Experts of a small language model.
Training: a variant of Muon for the experts, 300M tokens, 9931 steps.
Below are experts of layer 10 (counted from 0) of a mixture-of-experts language model. Rows are named router (the router's row for the expert), gate (a neuron's input weights, with its number), up (a neuron's input weights, with its number), down (a neuron's output weights, with its number) and show model dimensions 128-191. Each number is 500 + 25 x the weight over its row's rms, rounded and kept within 0 to 999. Numbers have three digits each.
Before each expert's rows: a language model's description of what the expert responds to. This comes from a sample of Wikipedia text that the model never trained on.

# expert 0
Clause-boundary punctuation. Commas, conjunctions and separators ending a phrase before more follows, e.g. "Mauldin, South Carolina", "and", "but", "while", list pipes.
router:483475457479510525494514525446493475478483481524534520505513479498500498474499444501519545525533500521535511497509484507518493480487504498514489516529480543493414509510490485524521492479534488
gate0:442485481501453473572467494474504463492468513535485459487453501509489502517515543537456487490486464537514503493523487494530464537496520494480517530478487510483450485470514511500522475474536545
up0:501533527493513509499488479465489528512503465481493493500530498498480468485457491503538513441481534457462509522475454533468536477474482550510504475524463519518546542514481522464492527505457496
down0:550489476487554491470499437543463496536535415491484443533528461520506509470449517469514528499473511497510486484486493471479510444494494511497482470504497552519527512504490492499499500525524477
gate1:504436490509493474495509519482467509482497489449473459515511538474459516485520549528501466492529510483528496494482496554513503492534511521524528512466506521512466515498519494487499529480551493
up1:453484490493485464466519497491500473474519521494518483543479511472549514476453499507518512491481533504501495499531450504463471478472477471497485466505504524507555520475511485445529479519515486
down1:517489495459483507434519486477508522478504513494521496484539433513466511519501494471480489517493515495495492514479493494477507489511504482508510552462495479540478496509501486470476463464491461
gate2:498470514469485509515491483489508499468487497475533488500499496515551526461465519524481504550537517549536512458499568506533559491478471532493463512490523473519526510512498489545524512522509471
up2:520509502562496477529517509484510505489498490545502524489487513496499496509499467473534494512480492448525511514490476453492467472534546505526529493493487496463496476488506534465509505485491492
down2:535496463465495476481493537523477512529504536488490518473492497518518503524479481501519476506526508476526509481525495557537487522546507463488465556441493479482520483537488478528506489476488494
gate3:483530474479484504506459507488522489492532552504501481470567520525494468511514456477490538492482519487537483481486511509500520520514511451513469517516438515493497487532469515509517501516458499
up3:499487500509471501523497514483501512506527496529490486506530458471521512494486566512489539478483536473501493521525510483500502528530504531518534493511487485470486544485507500462505502484504503
down3:473499461531486555471460517468527505463536493473500516528504529476492510491518483495509490544523513480486513487463473495496512510496494522434516498505509510457530519488466491488518495518515508
gate4:498494484528496490504522534512496494487504495487482504436469517488533493504468434536524516521469532532528466515486478454539492484482531509475498505489504500468484506473521491486462499501488500
up4:468491501497501504471505504472502538503489506519492523548509468511457487464524562508504468472503471449491521503524519528475482521511472488502486479528505475537483496549499536500521492521479516
down4:490494537497486475550506500476534493463529501500537491476441528523498474465433494503461502505541549525537476520456488458527492490481542491523511465473484483455505489486451502509479514516476517
gate5:465485484501524489521537506523516482511494491488541494502497525528440511537565531500483542518484498485527503534496498518526504514501482457493469518514536503461489498514513498508547477502517501
up5:515478510507441509487503496472485454532520504544493484540475497488513486523437450459503524464505512525492501486488442528491502462486545514419529512482519459510484478515535492491484528506493501
down5:528504522516521552521512496484446500495506447488540492519494503527550485483530544534515482495511494520528473519507489525514526496512521461524477477493444487499477450465490525504527444531520481
gate6:512479505475500497501492477497477475524469473487486489505483512505494527568522487532508514518453461505498506529458502471521493523508445491499480463488531516487477551480492511536506495520481501
up6:526523532505496519534520458523500468524500493474552499509510489500504501504499507507517501503499507492469507513480498472482521501487490497526465463473503505476516522500553490520517518505550493
down6:492446513484512482466478482491501480516488487513463486478502501523439429461494496494490499537556501484474507515507545479455479453514565494498506515494430468527511481502512510493481509448460470
gate7:527487501512481471501515505442506487481525510478481502521553487515482535537495515530471510479528479541493503535486530461507499526438489495493506484545460552502503469472546471489496490471481535
up7:536512507527536493489489473503502496523472486531464423503495463460502515511523481497539494511503487483512486511517528503510520506530473482488470553522512480480477484495490517493517508511510502
down7:503511533530504480491455504466497486525490475518512513511531544506496510513509535497536512484500506489512501525468467471496526486466500550482557487519481509493519524533548493528508529497512520
gate8:467430499492477430493518493459467478507545537489504499466519463515491511499450502483455524525510481502481526490529526495476492512485451486478512542480489459520503497519502504517526477520473474
up8:480430482466513444491525495446486470484542518491522498477481472520491514509460510501482520529508483505488531491523504476469533485470438479494499564461468481510518498519505471519508486496470491
down8:493473559520528506538521486531530511537511547533526494468519506493520516503482495532508455503500464497488522522553509507496516517486534485470501459486544484449490522522492480534516467525521451
gate9:539491528474489497470464517511517498529515529526487496512475535498540484483499512522494513466489524521458495477492506501512485497508532515502519439483530510516487498506491478492471480500495504
up9:526503533494447474477488493556502480537515504509492490484496512494527472461517510520470503447488535534456501469511502502518484492516518505481494469497522490484514486523491466494465498494511501
down9:481534483481527536548516503501496493469501482475525483487563489541491465520514484471529489552462468483513522505490486473482522488503468514520550510497494488517478491488508527501535510519495506
gate10:515512496518473499524495523496487519499531504507487471507557442555450518503460536485479539471513515495456488497479488484514486524487499503551495491507475506494493451472510479471488505463484514
up10:519484500477547501497512485483503462467495493502521526496457562473537467491513474500487496527476513518558527496494497523487534486535506510455497506536512551520482549517514514525524492499489500
down10:510525476506534496467544503481491501493537502481514487531554490453499486493538480472497545534492499495487520547518483519504479480516461513546525464482492540518489497455511465529538493505518527
gate11:534453501525529519500521465490504481463531467510479471516487478485474465513435465479487531490520501500503531507532483500472482472511544497527502489511478519488482512514514482473468531527526502
up11:501499470518529500520439499526465496482546474519518496461500467514509435474502413496509536518503499502481537510474501541467511507500534504501496497485474493508490533478536471494488501491523449
down11:485534584479466556527492527485494533525500553484503453534499519486514533542513493523484492508450507499474476524513481480508510472481489474481504514499494514480462441517498460479479426477492536
gate12:477519514481509455484453504510505489476498487550518500541486505503500458515491461503538497528456507492510481526508493535515511484509511505469515465492488460477502467463503526484536465495530553
up12:532527509514514523503522507497498512546490495458498524488495485504515546526496508500511516498516474512557510457509458504509485522518474499526452545478506562512496508492526502506536517508472428
down12:483494500497499497534517453570521502508457503506522591489478514497523493463495547530492514491512529460485514472523506522478527512512474468492441477484474494528494518475513490517510512529501483
gate13:490510511477495487550504500506425465490527546513507516536490449506501454523501544468433483472507502474482454500554489501483513522473523482518504477478473518475471509520516495490469479511463482
up13:481541506470488475499479517475475484460496527511528487546498471480488473504494476490477451514499486467483511490507490540499524471458456511501530459542468497460497497487483512497465520503516513
down13:483468538490499481491494499561502495533498505481505537485504490498513511490477539544479524506453541509476474495503537505506495492506516497500424508485515478482465486476520506483512533494457502
gate14:569476479490490469497468503507473530506456459498498502457522514501500518467528489493511496465547511513516462523473484537511507502493500528472497456503502453512490463451493461480508463521464504
up14:545512514505498491479523532478499549482501478462510524495516501518474536473505476488519507475487530570481493475538484529486491470501497521496493490490507450491519482488521490492478441480507500
down14:473516488524467571481488470477535499495488530528505456532525509491504465544472499498475507517479501515497486504491471510496531525484500502515502479521461494484427500480474477452484501492484508
gate15:489509500504496509469556501526493468526490491486494502496503489516510544520494501501523467495515513532534498478442478498526516488448454545505471473479479524484501481462532521540549543501516461
up15:526455496498511517515511507560498502495452495491468478482484498468508513466496540519485476492477470504517466496475550497530493496560508485516522515491486496482515486494509481530489531496506481
down15:514519500500508463500523472451501499514462518498519501523555495534532487552482525490536484528537503522510451493511480520501481519514488444513457444526483482478465487502484516482526500546494489
gate16:505479497522549558537503503506452503514509491468512511527522483521509499474490468451518495533503529471504500473548493491487536497449445456450494479502484444536518506466474506468525491470517508
up16:532518513499545501531508496459489499520526515423540496515511504538525500521462524474539517492491466500484538505555475514493530493472460469461495492511509483514493501451482491494468486508536505
down16:489471495528484553519514555495476494510536511521510481470483486495474496536529470510472524527534475504465494499475502499509523502477478551510573558481483538497441479547514512498526513525503437
gate17:477518520472531525530534496510474539518475541464497498512465453501452510469508484510522509473509474519496472464461545517496550503505558463450520514507479498471474482528516480511453491479523473
up17:516492538532483480498503484503513502500540496547514530487505492525523481486443589478484485509516518491508508513535446473476499501492503477563469452438513495464492544528527516532524486461464508
down17:509492458458504507495525468485485531533508502507515504487443506478488495514508527459514438512480500540515472477448487516506493486471573491535532546494489475464458454543500517488496458486492511
gate18:462507460478499500447501512470538473523474491467539511488491491485539523508491487484511509500521465492501519449457524511488512473510480518506516474493534534510487484509540521485524481524512508
up18:507475502529487509476513473502524541503487487473476522485507483483533483479555504503505486448472485478528505483456501484495510479543559492463524466497495475506484507495506527534521490510566487
down18:523502503518497496461486530491481537483541466494514484498509467527522465543496533516500477514495499487507536473499509482472506459474451483487489491478482500528486475496531462545501501516467496
gate19:480469488481450527492517507500458487510462492518525492466477491499460479526523531474509514463495545520483482490508517463531523537478503483480503483472461500501475517488521524491524496529521547
up19:479525514496524489532474479484486486471523500481470487473482548496485529501515491490475493507525446513513480550490491500504515473485489497506459486510483529477505481507514525499522505512506462
down19:503507523537498523525484523498476513569455514511518499567547453551511538504475514509521506478447488510490526530515455494493512493517506502462516459501510524463505488536489522528512491520539503
gate20:498483485480503504537546525491506504505493539505494502496497469567495504482510502506493526478518493493480528515528510473526525513467510517535529526495490519525514512488502541511508506522498559
up20:504531530477486488458471457511482468482504474497503509490516489426488495507465499505527488515482518501508494492478504538458477472538483492487492496500474490477478525480485479482504482474494459
down20:486511496506491514515505496510513496492526518519496466506544520475499530456481489521481503457517486498499486474512503483486512462505499484472499458477508475560494454494550492501482515489528486
gate21:468541487508474489490447529529521518489489477525530479556549509460491474532520523509520480535508485471525504494484520478490494517456514523468483524478488518495512486514468505488525496481503473
up21:550471481496510520485496458519513483533475537471467555451463502549507502478478528477508516491507486530462503517541488501512509480547476501520522489498529483528495501478513521501463508509509512
down21:474525497530471511508506497530526486471465509498511519528481483533553520483506541504521489537537494436520514484511540477487525470516454541511500511480496528531463496506498525497496530498535488

# expert 12
Numbers, units, scripts. Digits, units and symbols in measurements, coordinates and tables, plus non-Latin script bytes, e.g. km, $, °20′, imp, miles.
router:491504521520517479504509464475488491513476462523504523485463474487524494519471521489513480493470483462529471500516513521551547523514507483527484484514526527487480482529511484485500489463519465
gate11:518511490482503490514472477500515496464455449491517537567508481510494513495494526550520521527521481500489495491536527493507545511504516502516483530454470513526532475469539509528469499494503511
up11:509463482505515566509536496507537473512524548519438485435512532480504496520502459491533518500496542458480470549480490508518455469488499491514499495547530523471489518522487489504506558487458524
down11:509503489482489459472500514496478466527480507530490490521519469502534506489483509442519493525525525571480519525484506462535507502545487485525520498502539518494501493516496518457544456523476465
gate12:522471458504522535507529533484514504498425511514535522508438491496474464455503488456495512465480515556565456502513522481484522516464523479496555503496508466463527484544510509488509520491500509
up12:530476485499502481517516489465538511510471492540492521511437495534480460485506500498498522513487482551524464499478517507474504531474494493510541502524522475457517526496504457481500492522530512
down12:523522458507489472509478491477561521506517482482548513458440486462477474490450510444506471497496486569460478508488511482496470526499494481503512489486498462523466490510498504461470503454528504
gate13:505497509495523514507451525490533501501479493471516512479478518476518491527475475516480473508487471427499530536526525485509535529512569538492496486501493539500495497463535501512509513556479487
up13:498562495529516479476525470528518484514451480467532472508510499506523507489486487486497508522467469510515539537497505494507510511467524494476478518516499501506504495508481481475491557534494463
down13:483521512479515505524501495493508482516477509476481500533539496494479462509488482506474465474525482496486486482565492493519493528508530441516532509504523511469500488489475513489517494519506527
gate14:496512469503530509526470485510496469495495457510533534513501472485549526538487495501515532485493469512485505475500510500489537514457466538516513479450555467514499517515523493505462505497439488
up14:532500502419520483528489539493499523523502504484501522512500529529500513457455528504526535470529506541515521485470502524504481493491505448496501521481495453511484491476515479426489505512508494
down14:512488527494525481509496526537518521485483478495473498499458518514529499553486526504479541498524517536488522477501414486501505513496479509482474496468519485473475515507520519470457562506461502
gate15:494493481457490487485517540492532474490473482480512513495530494505518536499498518470443477497499506488477509531491503515486489472490475529488515501489519494506514541499517534488497482526518483
up15:492529522479505511551506513557494489509544483498449506499470524465468522459483453536504484457474489525501513480520505471474541502489508519495468501495481444491497478497490500474497494480500500
down15:506510502502494484531479529505527495514469538512517497486462490488556476524514473518489500520563523524550563481459484485527468510479525508490499535505504486444461481502474474546516494485530495
gate16:526525476484546550466493471502462517522511503516512499458475432516520504494484513502526508512524522476481528489479515480506486504537509486512499495515478543489499486477517505456473489504508448
up16:471513531523494452506500487466525460496489435445456506522525565476474492473506517494496487453483493506512488525524477477510467529480501514476526507503551478518515533494494493501507473497482516
down16:514478534500498468480496515488532471503535470480443465474504497507530514504513527499508446477476515520529501484461471461520490507506482481519535464517473538527528469481523487513475483460480472
gate17:495512494464520447516508518552482487484520525505528471486536481474471521515487459529505503496503451491492504477463507513552496531490488474531489503477517518481550459514504478513505473460489520
up17:514526501504514471487525517491458521501483479503463501519468465450510489486504486468485511485504480510536516487518467502495521468522522476496517490520520535511530489490492497515505527470535546
down17:493517511558485502439467506460514528492526520445525541523470499513497528518527472461516489487484511542520512526482511512487477523492500493437516497522473490479522492503500484533517514500508499
gate18:485485497472453486550505487464535514510451509498512466482509501489499484460502483496511497487524515481536492547504496513517536505513463473493524471509526491535493504491534505471539484562473495
up18:509491460502483418547483504535504477516491487455535510503481460473489463481501507482484519464506494523536504544493489544516512509468532498505476503496513492487418462476505484496487516468538506
down18:480517524497489514473505530503484529477513508500464470453515497516508481524496460507487511470487444463453509490485521502493477500503484486482523500520450520476495549552487503493465490471529490
gate19:484494496507504531489524515495478464512522497497501471468509519490487514491469502543525531496503462503523457493470524494507559500492491507500488530535501481461478510525480485495518535475489460
up19:483521537543482504474478486493509498533485505519490543493508488461501534496482447498491475541528501473477482505475541512509503537537504484475546488456483501526487507539453490521521479502474497
down19:495506497484477498459450479510574493501509465487508499532534480467522519507533513434491550494494533491516530506536509513524523491492468518519484485522489530469515464511494488529474491481480498
gate20:499512512502490505487496482475463487517493485484514455482493506494471534505494525483525473453483513513461518508539505496505493518476501538577531488472503512506527514501458525496525449530485487
up20:520510477501474487502492531527544475530483494517486521494515483510502502503536498498527469506518468491523511502457522528503503491540529476462464496501485479513489470472525448492495536457498496
down20:543529461539484491504519528520502496501498495511573552501523540538532479497518457497504498546513480499499491497491509464483502482499513480445548511531492500490504471474496491466475528527494548
gate21:501523488526539545479506458485467515496530526487484486456463497529513525561508484501499540491488499494515489493525484510516462484464499514476552499502492450507515512494477475530544536521516503
up21:496473522512529473524486496474525510487508477512479491463507477478474490524493504479489521531435496471486487494477515500529479521502534563531513502556457445471475535497502483524474466520496518
down21:540514497491536547515461517507494518521488455496487467484487457458525484496507505536502467548484525494505502500534513495521472469497477507453536453506529495505527469530528508534533525520511488
gate22:527519487546479507482441487486474497480446477524482536506460457458553531499510497520512441523481535516515515518511474483534500541501528504530514464516489474474457503483535499551534452496504550
up22:562505470507526491503516490465466490483510494542506501477502530539513487494518558491527480469505481501468533489477500503481529545492439532506504481481504478531557481504514544502496490522438465
down22:495552464501551546498522541462458498444501498460519519510501535486514528452482533473477520474495496469523516474527516488525494483498496513499519530510523499523486520502514511504485471532496470
gate23:517492486512545546517516506495540502513477471470479488517478532473497450483502478544482507490532458531523476498497545495514518530518493498510544541469523492498479499501458508555477471522502469
up23:466550541515547563509512510531499549515464471488446492534506492480509508479492506532516530477548515483473478526487523519476535498515527497532506502492461524483513480499521485538496448531522497
down23:499523511468499481504503505461539464490499522495487501474506531505465489465497484499494519522504466457478542546486516497505486473482484464488487520494514497442499523527518496459508514483516507
gate24:467529465480502531480498501518505490523509467488516503486496499512552526499473485517500528496503531523506519494482532511461486480485522475533483497537509485511473465491483497484515521548505492
up24:481541516489480494477541515506496469501497449475501455521492507546453515483502491486480495580531526505519501461509517497471449459502532511487469494521502491508471541508556476473489516472520496
down24:491498521487488478494526546520500484468534515515457433498493491480488497513518518497496511549570546535498456505473511485473489457515470491526453506507549530473441490481525464458514510520522480
gate25:430547512469515484485516497490496499505484562497463485455439489472501510485481556500461520490490479515503562473470507512470465512515548491514481499489470530473497437499464506491510552481469520
up25:489544494511510473521490477477509522499526497541467447475512508475494494502461516494470479478477481535500518474503504508487454488514538502525485491480510525529516442465501533457475491494512524
down25:507552529481548467504521498467538484464492503520516523497493534487467458486505513535472518533496521475507465498496482473499472510484509457507511519503488507453531513501538473477545522472537495
gate26:491491487469545491492535497515505503505480559535482514503517497468484491527494559479515464527475488487502497469450462513499508524509521474458466509503498433510498485518507471525501441495465509
up26:492479495443536497465510482498505472530496544532459498468491485463443460504500570477531485519484502467518497465484487494505500521543517462477447493496529452529490476514515492539518445477494513
down26:505535505492487456543528498491477509493547502486524480483514493528451507466492485511533530530492496520453513484479467487495443456436475482540498509481521483494517459518584523526469463533524464
gate27:530504488535518503542513524518566533520514463512484495494474527485503461514490516497485533479530505475497449552491520498468546474557518513454506431508494489475523498542509503519532463540521506
up27:499514527473518497487482543479496474488502547497436484490539488506504506517490542506491480469504504511498503494517459528485507400497495511516513502473465533525522519504456530510498486530507491
down27:514517490498505530470476513521536458498512561533473487519515492500507507449536501471458477541487456548505479486520554499515462482509495498503462509515494505514543477505507498508465507510464503
gate28:505501522496510485503515510483493499492582480508510524517506521486471498527430482492500480492484489518507499504472524472489488472473504496525521516496507451427507486504509456527459506522538514
up28:480532473511475487512491492500458464531461539522489487434512491528536531511535481489511499503553466525481494536546474500479500502549468530560490477475472499533512497527525546480515472497448508
down28:520466473523498489479520521487465477476521525478502476481464472471474449478524558511492547529488486511500520547503447463492504541489498485458476496497510484522501498521520506489510504545531498
gate29:521480548477510469442556546534505491448481504492491500515509474494517519486478488465518524497530484523485441492470509526479489471516496508536494509456440481477529511533486545528514488515485523
up29:475527486480519507562453486496508508484507499509508472475510496473478461495548523501493493515488487491511487482505520466502551535475521500508525517520533524486473486472502497474486531496511500
down29:489523493517532505527478546515503529488484499508471454532510538552508501492484491493459462504550505489504483475533461457482507549523502517494495493494543526459552470511464475498525519495463519
gate30:515477511485526522500482491510523490496496479465445503443499500451541476500538501509517491509521514483483515489484485471509499529482499495468529506515509518487503528494518541478558493529480476
up30:504516481529474471550512504509487519486475512496499489535491520505451503492483479487496537514475470522510490544479535507487487485530469512550478439493497453474488469492467458548491462506492517
down30:545455505481484486547561474500512496482496503515509483495514509531488499509495475484496506564492509492508481489512507514485475484483508517472525524504498526497494513443500522499509500486491499
gate31:519499496485520530492542482499491513461468463477534503464494536523496499528529514476492505503476471498459515539522500528517499520532513509505506507495543492485500499494502493497527494480485493
up31:469481503524482480522474513485484491512540514531497492523507479464497495473474490498488480501510525507529502471526491482521497488470482512543509472502489522506513474519514499489507537541513544
down31:484482488479458498534524482526519574492520525533516495471515537449484445494470463485500493509508543515545511486488486482495528448490491491513466476486466533505552497499488511482488527542473506
gate32:492475519504485549520470495505537468512459538489497429513541468538524489475514492503512539465508501472514523515526505502548486483487527549526477539508500471521497504510479506513457511523504482
up32:556464529496491517518444475501505472487507491500490456489475474508533494462472482505517513450527485487524528532534482476518537485490547505523510517498522507516477477484469482538480481534492491
down32:518524511531497540521484499500542499518470497485536513541483458495502479454484493447534536476529490508485522506513556494533527584486488467486531503538479530482526485513497498538483498477459503

# expert 3
Table cells, closing brackets. Closing parentheses, quotes and brackets, plus numbers and short entries in pipe-delimited tables and lists, e.g. (32.9), | 0 |.
router:533512549471497474516500455523491493488447536541498483478486495520466524540504478502512497462480503544473486525461485450523501556515458500516515506492509481545443500478474517517496500526457482
gate11:506530500528513529440553499480492536517557545511466465486529486501486511516507499501513464476515491529523492505513497487486510467517492466479511469505508530513444504506547498519486474501527510
up11:515504490522458513533508516504526455502512464499517545551444479474483481469469481499486508484485493506467469514470536499482484527491517494512489483522518480493504493482445489501481531462489497
down11:520502515489504435475502492452539538494516471485527504542474508524495518472491512511477486497500442477514509492522490501529529481499502498501459483522494525530471492474482475545496488514516493
gate12:508508494462505528492510513484495540510498474503531487517490491519519499517496495526509555485480561511486534522459560475483524515506482486531501497531464541516525508510519477425498513533485474
up12:481502498524520493471460473503529457485530510531498522488502508513467501501529478487461487510505515547518450495514528502512504453512465456487502517512513461486525470545491498532553522486495490
down12:483489548508498529550490544516501507489528500487510497492522495511475460505520481505538520517535482477499514508458534517461468465508477530499500540468504509540498501477527578478490510552514515
gate13:533467503493505478454558500475477495507465514496502435478483533491518510546506536512461480530483488536516501524542477520521493528478517485499501469516511503517513510493502488534530470520491472
up13:478586533480482503494467497523492520431525501514506509518512506502500488453476445539479455513509488473482502465501487482481554494500476511472510527473483485504494494515480500511480515484492505
down13:503517495492485468485533544496515468546525496495475531483523530504523527539460537552485511489502528479506465537527594491471496475484474490490511487479503528445514520471449548510475490501485507
gate14:495530507472520471507506522542504475489452513540514476454528492471512498512549488479502520496495479503473481496503452485503521501499510498512511522514528503474483497555514486511455500507505513
up14:482463466541470551482485511484481523511512506475498532513486544540477478513505530494480463494493486493495526505506524491474473498490476507448461522475471515546456494477468495476523515460548490
down14:491492496536534487461499461512514487500484501551506493531479462513523478473506499482476472555487520494506452522487516512537511454493518499533523486492522496509555515513518476493477540512478517
gate15:481520502461516492526453478515526482520541504489509474496498510516487483490476487492507503455506480492555448521504494531497546509502485491502487509454495477489517468466473480513479454468466502
up15:539495505516505517521523535485508535472486554484566541499489493526470522467531490502466520505501505519468498439510491479472521491489513494483461488502510535494483538516504501507524500507488532
down15:496505504502522473488502528465460496512480492534461519515492523507497517525504468497472442522515498498518500477496527522472443497514471522470516498501516498511518513504465498490485515494471480
gate16:450466492468503482490505533496544504554476505472447512491460487522494525508486502519486493490520496513453474508505478484534517499529511538466468487511490479467493523538473516511436487471491492
up16:450534509487487493508476496496514502542526482565480491470454448506468513489501519520497500506544462526490546489522470485517523542509526530512489506547490477489521484527469474502464501457490501
down16:474534480471465468478497497520476497469493515496511551480529500449510507552435489531520483502505522545478496501503493523486571516476546504490504524507453511539531472492475481537506519522506512
gate17:494471458475483507471473488490508521498467514507478535503473513530505487443483502505482539460500463490548478514489491514465550480518479479511492482429495488475487484515490492460496522444489482
up17:508458514493487488424497516546508506502486473485531506501519506515497447420521497527490522467495492496525492471495470495495561521519503500500506489458487483474493488528459477456534510485516509
down17:507538511516495508520471504515489501518508503509471507522497552507551533476515505576519449472473534507501521519476498538564411506486538473491498524517521493545478492468523519523482503521514498
gate18:510504488458539471514471492522498481495488510471484488538500463465445517523535480490504522453505504497537502492508515534489532557495500483484502524483476474446493501488487480513479486410500456
up18:509500533542473523479521465513509527504518484519492523459498484528509538506500542496518481528437491494469480486449468529509507488497516535548470516529543521559501506520487540452545508530525555
down18:545477512509495484498459489487504511532532503537488470486495526521441493527495527512524453478516487465527511532488496458508470479485505509510529508516518503449507508496537456476504495505496485
gate19:471497484441483512502503496503506506480506466487459488507507518487489485487504508474504504504480502514507520493561510509481471563483491533551522512447444534499477505515485460504539501493514502
up19:473476461413506501503516511502505497456497520479435484525543523470489490509506494483496499501467510509512513493533486516494508534479474509541498530433469528533513495515483457524532515505493497
down19:510550533533505504533468464509533511501528485541520515520526509487473527486506503513474526523508504523499481512480442534517539460503511509472546476528545500428539487499510476489487501465477482
gate20:537505479479561527495520500494483512450499496512483517488524482527511483510536486500537502462506467466526497542495546496450515487491526520519503545471485490476499481472504498510532517480520492
up20:536504511535525503486506495462521493524523518447542480520472507535455490503475507519449457544534484467516470507510486557500462508492524496532485501496525502527495511514489524515492494496474495
down20:508478511501472528443510541505446518509508452473512520534500551451558540507493530515540484453451523501498496496482505493490510529519467530464505513518541488511484483480519479487533533502542490
gate21:517469476553511526521452492511479540522486510517508533504470468487491487478485500485505505503484522482512523511446476519512534491524514465579509472509487481525485494480507461485490517487513513
up21:537459532539519511492513496492478462480493490518500504504486473477460500446533487458478498480490460496559483498482507463514519498527527527504540508485424492508557479485419532496493532504510485
down21:473511472490528498481502489514495452535526501510499481476534467538511504486513476475507439455521504501465512497497487498446495538488489499466529532486516507501482561488566528505569485525479490
gate22:490497524501527512509507525505457516464513497525519508471470466473519518470502492490496498494542534495497449476475493435458468501481505520490466475502488537509490524492547474499491506492498509
up22:498510463498518439516472502473496480462522504501497499509535439518526505506504518503589455435511496465511501507488518473486487510451549462510523527470482479480510512474526500496479474529507493
down22:502501506474550534512491466513492501516489498508470478479463517490455542492459508531518453544495496498480532492489504538514468570501494497483505519501482517541486480502496528516538530518516531
gate23:510509507489566509491504503521474476503510530531501521508540500525475531506482482543497459506526479528484471462470505490481490524494429500474476476504502531515474477499494516488513471518535484
up23:477517468514472505502507489481544503485518496497498538508485522532550477502504543476487511505472501451493527540476516508493504478530554481520530533543550515453539511529539510509486557497506494
down23:490503497502533522465485515530513489496502470555509464507494499511554542475486494507499484520469489483489479501500476527487499499530523523517481497489495535478564499536517462464490509537502529
gate24:471527519503484478500500470478515530485476512508521474544508505523474548528544464471494500515477463522527489492482501510508493491461513516470524460486525450533479533441488489511527503492491538
up24:498543522522535521508483480529520488483499498466497469491536478489483493507547501545492503511507489515484463476538468497485498505514460486537487557511486490500482500531502542518498550551523500
down24:540490473489497450512496452525442520499538498522483514533494526493534524495471490522539484516532534508489465479557482520460487475490500454492453520485546498459546502534468525499487507495502539
gate25:464497476492442485509528495506492526488456497476532518518518506563440462559523500508497484510501526516465474516508497517493493514524465468524480484461474469500480522499499451490495482509522482
up25:524474506523522506513502536441482476538505507527492479458523506433537536464468501489490519502481480491522496521473474508471491498492542529477527500506515447489497505551555511465506483481485556
down25:484508497527513547515489490499487547417524488546509479515539517487534515445483488537534525484524441514472505512517537525466500501548510476514527491506519489462506520484520495482517454507491432
gate26:472495494557541496463500480492458503488470487477529520477533515482521455497515459480505518472523505465519510516510517491503514503494521509497481466488483514500478490508517517512537506483511515
up26:485513494488516521451488467511537539494478511458519480470560447524494489506484483526484461513522486478508504505528506516498528509489513547488497490478515506482446486506507513503516490532503521
down26:452485463529485517484500528530464565469470490476489520507493507460494548539515509538499520484525508494499462453500525513501457540517498467487500512499534506495477527494478504519495548491499472
gate27:508506482476497509449495512573474525468500477510497486475497500459491504479500503502482496474496483469483496485488497477509517526489508507479476484499517454530499524495506508473502467521467480
up27:478506529483479505523493492458486507528521513471505537496508466543527511531496484445472514491456560509544472481469500483538508517477463496520482495529534496481543539461501511505552541480527514
down27:553501532504487482491485505454487552486523542552499493459487541521506505503475465513512497479451530525474448465476498494507480449468476479471519515507491451508481524488511523543524506435501497
gate28:489497456479546482481483524514452487520474487502468522526500519465468523512501531576557484480469511505529512504521514492525481490481505508501559464467527514497475477453485471511489523489475490
up28:454490536500479514502519447499482520489520568495476530512502478514488519538498505468476493505517475504495476487486445527501506467503553460519528484534534487491506477516518500500468530502497484
down28:532439496517534479507483519470547467486547506527454512471454542512470496483506503507534475519508516508488506480496502504497460479488497507519471544457530486518524489522455472474513474498465497
gate29:513491492503494480539511477501497535509491536431519515427503509478508481511487499504488525469478499515509501517490485484495494530501495527487490495514506538530497494490521513468494533540480532
up29:504511509502483518468475511497534489497484476528516505532476511482468484482477510517472482494538466500504472472462540497519485478490492428538507487478478430491511520527536520541514487497513493
down29:519483484514486478507488567507416483478522492493461517499506480516497507521496510510516474533504497558486465509476494521502506492496498488507532486512536506545478485469503448485462451477504530
gate30:480477522456511491548500497508514477465493522533518535486539494472532476476492497413494472521463546498475502499493530454484522478496507508533518545506474501540515505531483480503445479496481503
up30:476531521470488519541501522529454524481499495489521555473512507470500476483473491435460512520509504506475529484505492455484497522491496546499482509511520539519523488489490521490466517475491492
down30:502493485482508467467511482471498479459496436492505521523539474496486491504503451521503499490496510501516487465519508512518472535501502511490457501527513476469487523519536473515486471530496460
gate31:499464507481527533487525508500498515503478548503536515537535531494465507497550495486486509512488504489450528540497511486494524545492489493488528467494509501502464486493503491541473524516493509
up31:513485500503515457452441514551496502487532504498473469488488495482518492528469491493497531531527478532525511517477491530493500462487501508478461476522484501521558493450499472457521503463512548
down31:465522500511519527504496463511510501499514530520496522539542544523466554488518533451473515527476526489471499502478521477505477460517499485495530530460537458492528477506491511474508522478504490
gate32:478513490392475568481516488504482494502492483555527466462502533521532514488494532502520536552476534490468526527508470486469508473475512443468524509496490494493505506499519485481530547501472468
up32:524546506432464552474516520463500496522511507546515481481487507493528480491479521517516481524510482521464500528520478503492518485486481443514584512492498495485496510496528495459513523499504514
down32:508511470514496462521474478560456471465477521471500513487510470504498455497497537479513489515542471537487495501442519522515529522510518501455496527528476492509484487507493520475532503548495484